Below are experts of layer 3 (counted from 0) of a mixture-of-experts language model. Rows are named router (the router's row for the expert), up (a neuron's input weights, with its number) and show model dimensions 128-191. Each number is 128 + 32 x the weight over its row's rms, rounded and kept within 0 to 255.
Before each expert's rows: "mostly gets" lists some tokens that are sent to it at least half of the time. This comes from a sample of Wikipedia text that the model never trained on.

# expert 239
mostly gets: " University", " Education", "itation", "aged", " mater", " Arts"
router [124 147 167  85 111  59 115 122 142 139 125  90 122  75  79 134 117 171  95 148 122 147 109 139 169 102 165 148 191 175  81  94 107 160  98 138 127  74  91  70 111 193 104  99 118 117 101 116 122 179  99  82 101 130  81 183  86 153 140 105 171 149  89 142]
up0 [124 197 107 148 138  93 160 169  82 129 159 187 102 167 177 134 134 160 122  92 105 145 129 104 138 104 112 119  95  75 116 111 151 119  49 130  60 122 145 182 127  88  71 107  56 104 155 129 120 145 158 123 129 129 188 159 104 112 160 192 130  92 130 109]
up1 [101 129 146 193 175 162 118 125 115 115  92 130  97 145 116 143 102 135 135 141 165  76 122 147  62 200  95 174  27 144 142 151 129 161 135 140 137 133 131 173 118 107 142 141  41 173 149 127 106 129  92 163 185 153 179  85  99 168  88 147 135 131 132 100]

# expert 20
mostly gets: "aint", "uris", "ort", " Support", "han", "án"
router [108 156 174  90 105  59 109 112 150 143 119  93  93  78  71 137 128 175  99 133 123 141 110 138 148  96 156 157 183 168  59  83 110 158 100 148 128  80 103  78 107 192  91 100 114 123  92 111 123 174  87  96  92 138  88 165  78 159 134 115 168 145  77 126]
up11 [182  90  45  99 116 138 170 116 119 144 124 137 154 149 137 168 151  91 111 137 157 174 107 128 103 149 115  95 141  87 121 115 137 134 162  87 145 164  96 184 119  92 116 145 123  98 110 127 155 133 123 101 156 176 161 142 186 140 129 142 120 137 186 130]
up12 [151 134 121 179 125 145 108 144 136 135 123 138 124 126 114 193 166 104 113 119 156 105 147 153 138  85 151  90 117 137  91 155  81 125 205  91  86 159 125 148 157  33 127  83 167 111 137 153 102  95 201 131  96 119 153 188 109 105 196 163  90 107 141 153]

# expert 147
mostly gets: " Binomial", " Authority", " –;"
router [103 170 202 110 117  59  96 114 130 127 112  92 112  76  89 136 155 164  96 115 107 138 124 121 144  97 190 160 194 156 101 131 108 133  95 131 130  86 117  74 120 186 101  85 135 115  95 132 127 151 100 109  84 124  72 180  99 144 117 127 159 151 103 137]
up0 [125  98 127  76 156 108 136 177  99  87 184 157 190 150 108 142 124  75 156 105 148 117 116  99 134 100 138 154 112 106 103 105 115 117 150 147 111 179 163 136 143 133 123 120 106 116 171  76  98 114 145  91 126  77 177 119 138 124 127 117 130  91 140 126]
up1 [110 120 100 126 110 179  90 118 145 103  97 149 114 104 158 116 130 136 123 136 125 130 171  87 106 152  48  89  86  98 177 156 157 139 119 130 143 175  98 163 107  94 127 201  66 121 126 128  96 128 182 121 156 123 155 120 125 130 157 160  73  90 129 145]

# expert 26
mostly gets: "The", " the", "This"
router [104 129 143 126  95  97 116 167 154 141 126  94 119  66  72  81 138 120 101  60 138 131 129 147 177 105 119 171 152 150  80 103  68 148 144 122 131  97 123 102 116 140 135  84 172 129 127 118 141 128  76 105  89 165 110 137 105 138 153 113 159 112 148 117]
up0 [192 118  92  94 105 123 132 122 129 188  83 160  95 113  94 114 118 175  83 114 172 115 113 134 114 158 204 112 107 145 114 149 128 139 119 205 119  95 177 116 106 157 133 101  96 122 107 119 142 138 123 161 135  94 125 121 146  88 108 116  77 165 144 179]
up1 [134 143 127 121 103 139 131 107 187 202 151 142 168 102  96 181 111 170 121 111 136 106 145 126 148 182  92 116  61 139 125 122 139 128 140 177 158 120 111 123 193 123  89 140  76 134 107 106 141 124 136 172 122 162 129 115 170 161 210 104 138 145  66  99]

# expert 65
mostly gets: " Est", " Eng", " Hen", "ald", " Hart", " Pen"
router [106 143 173  99 106  59 114 105 158 131 125  86  97  67  82 131 134 186  98 137 124 162 113 138 154  89 162 155 195 169  84  99 118 160 101 139 120  75 111  84 120 190 100 106 119 116 109 123 129 174  96  86  91 143  86 179  73 153 142 110 171 154  83 133]
up0 [159 117  98 108 169 138 127 180 153 121 140 125 196 166 148 151 103  65 142 130 106 146 135 190 146 144 130 134  75 142 131 149 143  47 140 113 170 111  74 204 126  89 123 122  93 136 175 132 119  78 151 125 148 114 143 111 174 156 178 141 146  96 128 149]
up1 [120 151 131 120 151 128 142 168 135 146  78 153 150 203 123  91 138 138 134 119  93 171 101  98  91 132  80 103 110  75 125 114 148 118 154  71 118 125  88 184 147  74 149 116 128 213 131 202 111  97 165 115 223  77 140 122 161 129 124 107 117 134 101 100]

# expert 123
mostly gets: " May", " August", " April", " October", " July", " June"
router [120 178 163 122 118  66 106  82 128 151 155  97 134  72  71 114 118 183 116 169  84 182 151 110 176  97 126 147 167 187  93 106 118 121 101 150 129  58 112  91 111 205 119  90 137 115 137 106 143 158  86  94  97 152  86 194  86  92 120 148 161 110  87 121]
up0 [148 123 162 112 120 121 139 115 105 132  81 115 114 126 147 114 146  65 161  79  87 105 143 156 127 159 177 160  88  84 175 121 151 117  85 112 114 133 141 121 143 155 154 158 126 150 146 106  67  52 136 109  84 142 108 100 142  81  81 111  89 124 101 126]
up1 [147 163 108 122 143 128 138  97 132 118 119 163 183 162  95  96 131 120 115 141  90 124 119 194 165 137  44 110 161 112 177 113 128  98 182 117 116 111 149 169 148 153 159 124 132 118  92 108 160 117 147 114 166 156 127 114 119 105 105 111 131  80 177 190]

# expert 49
mostly gets: " an", " then", " a", " television", " Broad"
router [108 145 174  91 104  67 112 110 145 134 124  89  99  69  73 130 124 179 103 143 124 143 115 141 155 105 162 158 185 168  87  92 120 156  87 140 117  67 103  79 110 194  96 108 126 126 108 116 124 176  97  80  89 134  81 171  79 164 148 115 168 149  86 128]
up0 [135 119  82 144 118 111 134 169 168 152 140 153  80 108 162 105 161 132 137 126 126 135 110 112 103 105 108  74  84  70 124 169 166 142 137 101 100 149 161 156  76 117 153 148 115  90 130 117 158  96 159 170 155 124 145 110 153  77 127 105 123 135 166 136]
up1 [104 137 147 106 138 125 109 144 136 132 208 176 143  97 122 133 130  89 139 118 134 126 143 144 116 129 130 117  87  99 165 128 102 112 134 159  83 143 141 165 111  74 133 145 152 167 144 192 133 120 145 137  95 120 182 146 168  78 117 142  71 138 148 164]

# expert 146
mostly gets: " US", " Australia", " France", " Canada", " Japan", "|---|---|---|---|"
router [124 165 177 102  89  85 101 127 146 131 112  94  95  72  82 106  98 184 113 142 123 176 129 141 162 104 183 147 155 183 106  87 134 148  77 152 119  63 115  93 148 169 102 107  93 108  96 120 128 155  98  81 103 160  88 181  86 124 146 117 151 148  88 146]
up0 [ 91  83  31 107 160 189 150 118 138  81  73 175  91 100 125 127 114 121 108  87 139 170  90  95 133 195 121  91  63 174 117 133  77 140  87 111 119 123 120 160 156  80 127 132 108  69 142 116 161 112 117 161 149 146 113 157 177  91 156 145  82 106 115 124]
up1 [139 154 113 158 157 200 102 143  92 107 135 183 147 148 205 155  70 129 176 127 130 119 140  78  93  76  60  96 122  84 125  98 118 128 115 142  93 108  76 208 183 157 175 187 161 126 146 103  77 107 157 110 126 148 184 110 119 145 112 126 174 132 116 126]

# expert 103
mostly gets: " much", " feel", "rit", " something", " clear", "IM"
router [101 160 192  90  94  77 127 107 154 132 124  97 104  72  80 145 126 185 101 139 133 151 121 135 157 102 164 160 177 171  85  96 104 155  89 137 122  84  97  85 106 188  97 101 143 116 106 110 123 180  94  89  83 140  89 163  79 156 131 111 163 154  81 116]
up0 [150 142 118 168 187 118 155 170 138 160 157 158 116 173 153 125 149 107 174 102 101 144 163 164  94 121 104  84 127  98 172 193 122 199 156 114 125 137 165 202 121 107 118 193 116 129 106 175 107 115 134 128 122 104 137 166 124  59 163 162 136  71 140 165]
up1 [135 160 109 162 162 123 128 178 114  90 151 150 150 190 132 145 118  70 119 144 132  91 207 128  54 134 119 116 143 117 182 114 123 155 122 105  72 139 146 121  71 114 163 180 106  94 158 158 112  86 131 150 138 140 160 117 156 137 126 146 127 126  85 103]

# expert 191
mostly gets: " writer", " literary", "ass", " Sw", " graph", "imated"
router [115 148 180 100 106  67 120 109 149 138 127  94  95  69  81 139 127 186  94 146 129 153 118 132 152  99 163 156 181 173  89  85 102 163  91 140 126  75 105  88 116 190  95  97 116 118  97 117 132 180  94  79  90 139  84 176  74 158 134 119 163 152  77 123]
up0 [129 100 105 110 108 178 129 148  65  83 161 171 121 149 155 161 129 119 101  71 147  70 132 102 105  76 161 122  73  73 163 160 152 145 165 159 185 140 130 121 129  71 195 112 113 140 144 133 133 101 232 127 165  93 166 111 187 129  58  99 102  77 110 108]
up1 [146 140 137 141 117 153 138 147 136  33 148 233 140 172 149 143 139  96 118 113  30 149 127 133 109 131 111 144 121 124  93 131 164 127 114 113 111 113 175 139 127  87 156 115 154 130  76 166 136  95 123 162  97 113 119 138 222 121 149 105  87 124 155 133]

# expert 176
mostly gets: "ymn", "én", "ason", "omb", "ac", "oud"
router [104 146 178  98 101  61 120 109 156 135 119  99  93  72  78 124 134 177  92 143 133 141 118 143 159 101 168 155 187 170  82  94 109 157  97 137 127  74 113  86 107 190  93 109 134 113 102 111 122 190  94  84  90 144  84 174  74 157 127 107 167 154  78 119]
up0 [111 129 113 159 120 151 113 147 110 119 120 176 145 144 163 136 128  75  96  74  99 119  87  81  75 162 162 118 116 109 130 162 118  95  95 137  94 160 135 140 115 117 145 115 115 172 131 178 147  94 108 192 177 103 165 132 138 142 123 126 103 124 168 141]
up1 [198  77 136 122 132  75 135 135 149 131 180 195 132 135 143 128 111 139 125 164 100 194 163 152 121 111 121 111 105 159 144 221 155 116 173  84 133 140 137 186 155 138  90 118 117 132 143 203  80  89 111 166 189 111 165 134 147 122 147 112  90 142 123 126]

# expert 23
mostly gets: "\".", ".\"", "\":", ").", ",\"", "))"
router [ 99 139 160 119 130  69 109 125 115  97 162  81 126  52 103 147 110 165 132 120 107 150 136 115 156  69 155 159 185 137 153  88 132 133  84 117 114  61 119  83 144 177  63 113 100 134  78 122 115 163  97  90  85 129 100 160 107 112 101 130 173 141  62 132]
up0 [147 131  85 139 145 152 114 132 108  90 129 136  67 123 110 153 113  74  65 129 127  52 171 170  82 110 100 124  92  96  86 158 125 131 156 101 136 157 180 131 187 100 107 147 105 181 161 104 103 179 158 182 118 104 183 139 159 151  92 125  94 184 130 149]
up1 [ 82 125 164 106 164 138 155 119  95 119 120 109 144  95 105 116 121 129 170 127 103 145 151  85  60 140 137 133 126 116 113 120  52  89 141 145 101 124 177 147 126 116 164 182 117 169 153 140  71 105 115 125 102 136 126 147 102  97 128 152 159 154 137 141]

# expert 29
mostly gets: "hem", "is", "ros", "echan", "odes", "amin"
router [ 97 155 172 102 109  73 108 111 152 145 109  96 102  88  81 130 137 187  81 146 136 160 110 148 148  98 157 154 175 174  87  97 115 167  92 149 120  85 111  87  94 183  94 108 122 126  90 104 114 185  96  83 107 126  90 173  86 165 129 108 171 159  84 131]
up0 [122  70 123 143 138 173  92 164 117 116 119 157 196 135 148  89 135  96 145 149  78 103 137 123 119 117  99 122 137  74 127 146  52  95 172 133 136 154 131 126 102 116 134 109 112 172 170 142 129 140 187 163 106  90 154  78 158 140 177  87  61  43 173  89]
up1 [146 157 151 113 114 111  96 130  91 113 131 176 201 138 110 131 121  14 112 124  92 175 106 141 119 148 129  91 111 130 147 196 126 119 103 150 125 132 121 141 145  68 140 105 188 157 154 127 140 114 157 169 189 114 115 115 186 124 137 150 118 140 113  95]

# expert 9
mostly gets: " :", "',", " @", "\":", " like", " kn"
router [120 168 175 101  86 101 107  70 146 151 130  89 105  74  88 140 135 164  98 149 105 147  87 139 160 102 177 167 203 169 100  69 119 160  77 157 136  72  92  60  99 203 100 108 131 125  86 114 130 163 103  88  82 159  93 184  85 129 113 123 166 182 114 127]
up1 [162 131 103 177 125 196 143 134 139 168 160 143 121 162 109 152  67 108 153 118 117 150 129  79 136 125  72 112 103 126 183  93 169 158 125 131 145 113 128 103 132 100  99 148  89  82 122 151 170 107 124 142 153 145 136 213 163  65 163  94 106 122  99 106]
up2 [142 149 163 127  78 190  98 111 110 131  71 140 116 167 170 134 132 149  80 119 116 116 187 139  91 175 168 117 114 145 129 128 141 120 193 128 153 139 146 149 144  72 195 131 140 160 160 132 144 117 164 150 135 122 135 121 122 140 145  95 117 158 123 175]

# expert 154
mostly gets: "US", " BRA", "UN", " US", " Swiss", "UR"
router [107 158 184  96 101  65 115  98 148 151 140  97  95  75  69 128 119 174  96 155 134 159 112 146 159 105 160 156 181 174  88  88 102 166 106 148 137  70 110  93 109 186  94 100 121 121 112 103 119 175  96  84  98 138  86 161  75 157 142 119 172 148  91 126]
up0 [150 162 123 150 126 109 139 180 143 136 157 134 162 123 140 156 112 106 121 140 122  80 151 127 131 161  98 120  82 132 108 146 163 113 149 193 162 163 144 142 151 118  83 173 138 107 143  92 125 152 155 124 147 129 161  63 190 116 134 156  21 137 131  84]
up1 [106  74 127 143 139 100 138 163 181  66  71 184 152 147 114 167 206  96 138  56 129  64  96 148 123 154 117 146 112 107 142 111 133 127 168 129 136 144 145 155 161 105  90 130 116 146 140 154 149  92 178 126  95 124 152 125 130 137 118  91  96  93 143 136]

# expert 100
mostly gets: " December", " Apps", " JPL", " Candidate", " January", " June"
router [111 151 184  87 112  70  96 116 145 134 132  74 100  75  83 128 132 167 114 116 109 135 121 145 165  93 145 141 175 165  96  99 116 149 107 139 107  73 102  89 109 204  98  97 120 118  97 114 119 169  92  80  87 137  86 178  78 141 139 127 168 134  81 128]
up0 [130  69 115 137 146 160  89 115 159 134  91 154 174 150 156 104 153 111 162 134 166 105 132 124  74 127 120 115 151  58 194 176 123 160 169  52 178 137 156  93 146  93 114 105 166 160 153 161 105 154 198 141 104 129 178 111 143  70 149 147 133 115 164 193]
up1 [104 128 112 122  76 184 127 122 130 125 136 109 102 139  77 118 133 109 124  81 107  87 145 101 117 177 153  85 104 135 135 103 152 146 184 148 136 159  71 126 144 120 143 141 114 130 106 127 160 127 175 163 167 145 178 121 180 134 186 145 120 126 130 145]

# expert 150
mostly gets: " I", " II", " people", " men", "ities", " children"
router [126 139 158 128 119  62 110 113 123 120 133  89 114  59  98 125 135 166  94 127 118 156 135 128 172  90 140 147 182 174 138  97 111 148  96 131 124  75 109  73 119 178 116 115 142 135 105 116 107 187  84  91 126 145  79 168  88 132 114  98 160 155  89 152]
up0 [129 106 180 125 111 136 178 216 116 149 137 146 118  73 111 160 140 133 111  79 180  99 136  83 111 141  79 137  36 121 134 124 154 117 132  77 145 143 157 121 171  68 135  76 148 127 162 172 110  74 187 123 185  88 103 124 155 122 167 133 119 138 102 101]
up1 [130 172  91 188 173 136 175 188 134 114 138 151 159 141 132 181 114  91 126 139  88 162 141 127 126 152  91 100 122 130  26 115 118 101 128 169 153 142 157 238 141 101  96  81  94 126 150 161 172 112 181 171 114 127 159 159 135 124 125 137 109 124 117 121]

# expert 72
mostly gets: " c", " g", "\"", " mm", " dr", " grew"
router [128 141 167  99 104  58 117 123 144 124 106  85 103  62 100 134 136 168  99 143 123 145 110 123 170 109 151 149 188 170  68  92 106 144  91 155 122  68 113  76 120 191  96 118 119 111 106 109 127 172  92  89  99 139  87 168  79 133 137 117 153 159  95 125]
up0 [147 102  76  88 114 123 127 129  66  84 153 130  95 138 141 172  62  99 153 107  89 108 227  76  82  99 142  95 149 121 113 137  96 126 176 156 105 106 107 129 141 105  90  95  82 150 105 133 142 145  96 186 121  88 108 170 108 111 163 164 102 105 170 140]
up1 [121  93 140  83 131 165 148 131 158 157  71 145 127  93 131 128 144 123 124  51 191  99  97 136 106  91 157 134  88 129 109 166  91 145 124  81  87 161 123 139 121 123 121  81 100 108 149 116 132 122 145 116 151 169 116  97 141  42  85 113 125 151 178  75]

# expert 10
mostly gets: " Synonyms", " With", "Following", "With", " Following", " finds"
router [111 157 171  98 101  64 122 101 147 136 119  97 101  72  87 142 141 189 101 144 135 156 123 137 157  86 161 163 171 170  81  89  96 150  82 152 119  74 108  95 109 178  92 109 128 128  97 113 127 174 101  90  90 138  81 173  75 171 147 110 169 151  88 135]
up0 [171 151 119 108 164 166 125 136 133 157 109 154 120 153 128 139 130 126 117  98  96 110 115  97  69 106 115  68  95 154 150 143 134 141 148 136 131 136 150 129  77 138 163 141  99 154 121 134 105 110 152 168 157 102 143 100 159  96 110 164  55 150 161 110]
up1 [122 113 113  73 169 105  92 142  64  81  93 124 158 166 116 174 119 103 138 135 128  80 120 114 111 129 151  56 118 142 108 152 165 118 158 103 142 111 183 148 141  81 124 137  79 153 132 127 129 108 141 106 140 165 146 140 101 129  71 163 114  97 158 175]

# expert 74
mostly gets: " ·", " –", " -"
router [121 140 156 108 108  67  99 117 141 136 126  84 104  76  91 136 120 178  99 126 124 162 129 124 150 103 155 148 188 177  85  91 112 167  94 148 135  72 102  78  93 196  90 121 127 123  77 108 135 179  89  74  88 132  72 163  74 157 135 117 161 143  89 123]
up0 [126 131 140 113  92 148 102 174 147 135 161 185 119 196 205 129 188 140 129 136 113 106 133 114  60  91 122 102  86  69 119 151 181 183 141  72 128 143 144 174 148 110 145 111 160 155 190 132  60 106 152 115 130 148 146 111 120 151 145 144 114  87 122  88]
up1 [ 90 157 172 144  85 110 158 170 112 144  99 172 125 114 137 157 118 118 125  99 122 147 112  92 131  55  68 115 115  72 154 142 143 160 174 100 123 158 124 160 154  97 131 122 138 128  67 152 103  85 168  77 153 130 145 130  84 110 158 132  76  86 172 105]

# expert 120
mostly gets: " but", "itch", " however", " heart", "ple", "atter"
router [115 157 188 101 105  72 115 109 144 133 110  92 108  69  77 139 139 184  91 147 133 163 109 137 158  98 166 159 178 169  83  96 106 152  96 133 126  80  97  83 109 187  99 105 120 132  97 116 130 172  96  84  92 128  90 167  83 156 137 103 161 155  77 122]
up0 [ 89 130  99 142 111 148 143 140 166 117 129 137 169 162 113 156  87  81 160 108 125 115 127 145 101 136 103 156  74  97 171 140 160 137 164 106  98 175 146 236 174  63 150 154 200 155 137  89 122 112 114 158 175 120 132  88 142 165 120 150 134 152 125 163]
up1 [ 74 150 141 179 140 174 116 191  87 103 138 160 129 152 118 119 127 119 205 122 115 194 124 148  87 125 162  98  64 153 170 176 161 163 146 138 118  84 105 111  85 118 121 182 111 155  50 155 142  77 162 162 157 144 127 100 189 106 155 184  87 162 176  94]

# expert 83
mostly gets: "rom", "ogn", " bas", "ym", "rem", " Pir"
router [118 142 181  96 106  68 115 107 148 141 120  88  99  72  82 128 131 188 100 134 129 160 113 137 152  98 170 160 184 167  83  93 109 159  96 138 115  75  98  82 110 192  92 107 126 127  97 109 125 170  95  87  90 136  79 173  75 155 137 113 166 152  89 122]
up0 [132 122 114  50 191 143 153 131 153 200 125 135  92 151 151 172 117 117 137 110 114 132 173 151  98 141 124  93 110 121 127 133 197 122 103  93 135 156 197 132 128  98 138 126 105 143 173 132 106  93  89 136 146 104 159 120 165 130 146 138 142 148  97 150]
up1 [136  95 111 171 107 143 133 145 124 109 119 149 173 143 158  96  99 136 170 159 100 158 137 113 100 133 126 112  78 110 124  83 126 143 111  88 101 157 141 196  88 108 138 159 112 129 114 188 141 142 109 176 142 109 155 160 213 132 107 111 122 111  98  84]

# expert 208
mostly gets: "-", "Ex", " Development"
router [116 166 125 126 104  58 118  56 161 134 150  93  94  55  95 139 152 181 112 116 114 139 109 159 164 138 141 164 190 178 113  81 107 122 132 142 121  77 126  55 102 195  87 115 129 130 110 126 121 139 123  77  87 131  83 153  79 130 109 136 142 163 114 110]
up0 [131  77 111 122  98  90 119 103 178 169  57 158 165 155  76 121 159 134 160 137 136  87  93 136 129 133 127 153 144 125 173 116 106  98 175  98 186 224 143 180 113  80 137 175 143 122 157 125  94 151 146 127  87 114 121  80 111 137  98 138  88 140 170 143]
up1 [ 97 136 126 178 116 127 124 160  85 153 105 147 128 152 151  77 136 145 146 176 114 187 180 138 106 131 111 109  81 119 164  86 173  76 111  80 101  99 138 162 103 119 123 150 122 114 129 146 138 139 186 120 123 127  80  57 142  79 115 142 158 134 174  66]

# expert 186
mostly gets: "ied", "én", "ci", "stein", " du", "ü"
router [108 142 182  93  93  64 121 108 155 128 125  98  97  75  90 147 130 177  90 143 130 160 116 136 155 101 159 157 176 168 100  79 112 151  84 147 122  77  97  85 104 191  95 104 126 120 102 104 124 191  95  86  89 145  82 172  79 158 138 109 172 168  83 124]
up0 [110 129 103 137 139 117 147 120  77  96 148 197 120 202 123 136 145  71 136 142 117 115 175 130 119 174 175  99 140  69 105  82 129 128 170 154  94 141  99 166  95 158 139 139 133 136 160 167 139  74 174 172 145 128 174 125 141 104 122 123  80  90 139 126]
up1 [109 158 108 147 163 133 130  84 144 130 110 170 141 180 135 145 160  92 134 151 122 124 119 171  78 152 141  89  97 108  96 137 103  52 150 138  68 156 130 160 124 132 153 134 133 121  82 150 111  65 149 153 123 104 152 119 123 122 121  93 103 115 164 134]

# expert 189
mostly gets: "th", "uch", "ich", "ll", "ci", "ading"
router [110 156 184 104 107  64 124 116 153 144 127  89  99  62  72 134 134 190  93 136 133 151 120 135 155 104 166 155 183 175  90  97 111 156  92 148 124  67  99  80 113 191  94 105 135 119 104 114 125 174  91  84  92 139  80 165  79 161 140 111 171 153  73 118]
up0 [156  82 146 132 168 178 114 127 138 151 124 189 140 169 122  73 121  67 153 108 163 135  82 201  97 130 150  95 113  68 191 112 166 152 133 117 172 137 127 183  95  97 142 180 114 201 154 160 101  65 126 177 113 136 187 107 168 127 128 136 104 134 157 166]
up1 [147 146  63  83 135 106 140 101  78  83  86 156 102 163 147 175 114 125 123  62 168  72 116 161 124  79 145 117 101 129 174 167 129 168 180 158 102 148 106 116 119  97 169 114 116 130 127 142 118  95 103 158 101 128 143 127 153  72 102 141 116  81 126 139]

# expert 2
mostly gets: "ey", "han", "ru", "by", "organ", "eh"
router [103 151 177 103 107  64 122 104 149 143 114  93 102  64  76 137 124 172  99 135 131 145 116 141 158 101 157 147 176 169  85  93 115 154  91 149 121  66 101  79 121 183  97 102 130 122  97 108 124 183  96  86  92 135  80 172  79 159 131 117 166 153  77 129]
up0 [152  61 134 125 194 216  85  82 110 144 121 191 150 156 105 133 128 158 215 169 144 145 147  97  73 149 160 150 106  93 120 174 124 115 150 122 150 157 153 158 135 133 182 139 121 133 133 168 127 131 138 136  74 111 160 106 167 114 110  82  70 119 126 120]
up1 [117 130 126 121 105 195 106 196  78  95  92 126 122 132 131 140 130 133 161 131  63 115 128 139  68 160  32  94 120  90 104 149 149 112 132 100 155 128 142 157 139 127 122 117 115 147 127 150 168 113 115 186 166 103 157  92 163 138 179 170 120  87 162 135]

# expert 134
mostly gets: "18", "19", "22", "197", " 186", " 187"
router [125 165 174 104 107  55  93 138 152 139 122  88 144  71  73 107 115 163 105 130 121 142 119 157 183 103 170 141 185 172 103 126 110 151 109 126 127  77  88  95 128 189 109  96 139 114  99 119 136 155  82  78 122 152  82 172 119 130 133 130 159 147  92 143]
up0 [150 121 137 123 133 147  99 115 109 111 133 126 135 143 131 106 129 117 171 137 160 131 197 102  81 123 151 146  56  44 124  95 139 141 159 136 109 221 155 217 111 126 119  99  86 109 107 169 123 209 143 115 101  79 241 122 159 195 144 152 137  38 112 139]
up1 [223 105 145 104 128 114 153 133  57  78 120 117 114 188 108 123  94 176 172 144 153 120 152 111 116 103 146 126 151 124 163 114 139 116 122 107 147 188 145 132 171 170 143 148 144 169 146 144  49 142 120 139  96 106 165  94 108 128  98  90 139 120 132 111]

# expert 181
mostly gets: "ash", " main", " appear", "last", " ut", " common"
router [103 147 187 103 103  71 116 104 153 139 136  95  97  68  84 133 142 185  94 140 140 169 111 152 152  98 163 161 177 172  84  93 107 155  78 142 123  74 105  84 111 182  92  99 128 118 102 107 119 176  99  87  94 143  89 169  68 161 136 117 168 148  83 117]
up0 [ 83 137  34 163  89 194 131 134 150 118 113 110 110 151 160 125 126 118 142 115 135 105 119 128  67 127 103 120 125 102 153 156  90 110  97 149 122 110  69 121 158  82 157 190 149 144 139 167 146  89 140 133 132  90 203  52 183 140 136 117  91 103  95 156]
up1 [150 181  69 161 151 133  99 102 107 112 110 186 125 165 160 136 160  89 112 105 102 105 136 141  86 142 122  89 162  71  97 155 107 143 127 156 170 142 150 188 135  96 138 102 118 151 113 154  98  97 119 117 137 120 116 135 142  97 114 105  97  87 134 124]

# expert 244
mostly gets: " University", " School", " school", " College", " Church", " building"
router [122 136 165  79  99  60 152 127 158 145  79  90 114  97  88 151 120 188  97 166 141 162 107  98 148  81 135 165 159 138  96  95  98 185 117 137 125  74 111  81 112 169 108 123 137 110  91 102 110 189 116  87 120 131 127 158  77 143 115  95 176 153  64 101]
up0 [143  91 170 127 144 113 170 137  94 166 122 191  59 161 182 109 146 110 141  99 134 124 168 162  94 154  71 102 132 134 114 156 185 110 147 188 127 151 111 179 123 113 177 121 109 140 121 127 148 100 105 102 124 119 167 111 142 161  96 166 121 108 106 110]
up1 [115 101 121 116 176 189 150 127 169 152 143 162 143 166 181 135 123 137 102 104 161 125 144  85  74 150  74 128  39  75 140 134 151  97 127 133 107 169 157 156 176 101 185  88 110 140 136 107 147  87 169 152 140 109 141 107 160 166 129 165 152  63 134  75]

# expert 173
mostly gets: "=", "):", ":", "),", ".:"
router [112 131 122 106 114  83 130 139 136 138 107  89 123  80 116 123  64 168  92 107 108 114 165 156 156  94  75 177 184 179  74  97 118 137 116 110 129 128  69  77 170 191 110 126 146 130  50 119 167 172 113  98  87  94 110 142 125 128 145  89 159 147 141 132]
up0 [ 85 116 172 122 180 170 158 149  99 159 151 169  67 131 165  95 107 154 113 128 113 115 122 138 153 136  86 151  56 162 138 202 142 151 138  78 138 211 147 142 168  96 139 113 110 131 169 186 148 130 109 169 149 134 125 120 108 102 151 107 109 100 141 148]
up1 [ 63 145  98 145 111 138 164  74 122 138 143 158 140  84 154  77  88 153 204  98 148 104 182 129 104 160  87 165 128 115 123 110 193 142 166 121 133 156 110 224 123 133 120 211  87 127 119 144 118 144 145 108 136  91 119 111  75 121 143 132 116 134 134 205]

# expert 115
mostly gets: "rit", "lin", "ys", "ais", "orm", "ert"
router [ 90 132 177 104 118  74 107 108 165 147  81  96 113  77  85 131 147 201  90 150 138 154 105 135 151 106 166 160 166 179  92  84 105 184 101 121 127  92 116  93 108 189  75 102 141 123 111  94  99 197 107  68  99 122  71 163  81 142 134  90 160 151  98 108]
up0 [141 115 118 157 147 115  98 200 113  94 168 167 133 141 190 180 145 108 137 120 163 115 130 124  97 156 163  71  90 102 174 127  44  63 159  95 166 125 198 137 123  89 179  99  95 115 105 162 152 105 164 152 144 160 129 105 193 110 116 173 112  64 156  87]
up1 [117 142 112 152 147 150 169 176 172 156 130 161 144  91 164  96 153 131 140  66 114 122 120  87  88 152  84 148 148  86 107 140 137  99 150 102 179 103  98 115 126  86 169 144  75 183 112 161 101 124 121 167  88 166 159  85 169 129 118 159 139  81  63 113]

# expert 139
mostly gets: " r", " t", " h", " l", " sl", " men"
router [135 147 170  80 113  58 108 113 148 131 104  89  93  50  96 137 127 174  89 137 116 152 113 118 176  88 165 144 180 179  81  94 138 145 115 140 124  47 135  75 113 185  89 113 130 136  93 122 122 176 111 102 111 142  80 158  83 175 116 120 150 130  95 129]
up0 [117 156 143 119 117  91 105 131 150 161 217 155 157 130 129  67  97  68 100 117 114 166 137 142 106 136 128  99 114 157 135 181 160 136 203  51  97 116 112 110 171  80 205 126 140 173  58 141 119 126 143 174 165  82 131  97  91 131 102 119  77 131 134 128]
up1 [130 135 102 150 109 173 159 119 120  97  72 183 104 136 166 111 110 107 132  78 137 119 118  53  89 122 168 111  77 160 112 141 141 147 161 161  80 186 137 130 153  97 250 164 155 124 178 112  84 125  96 143 129 104 150  85 148 159  76  83 113 132  85 145]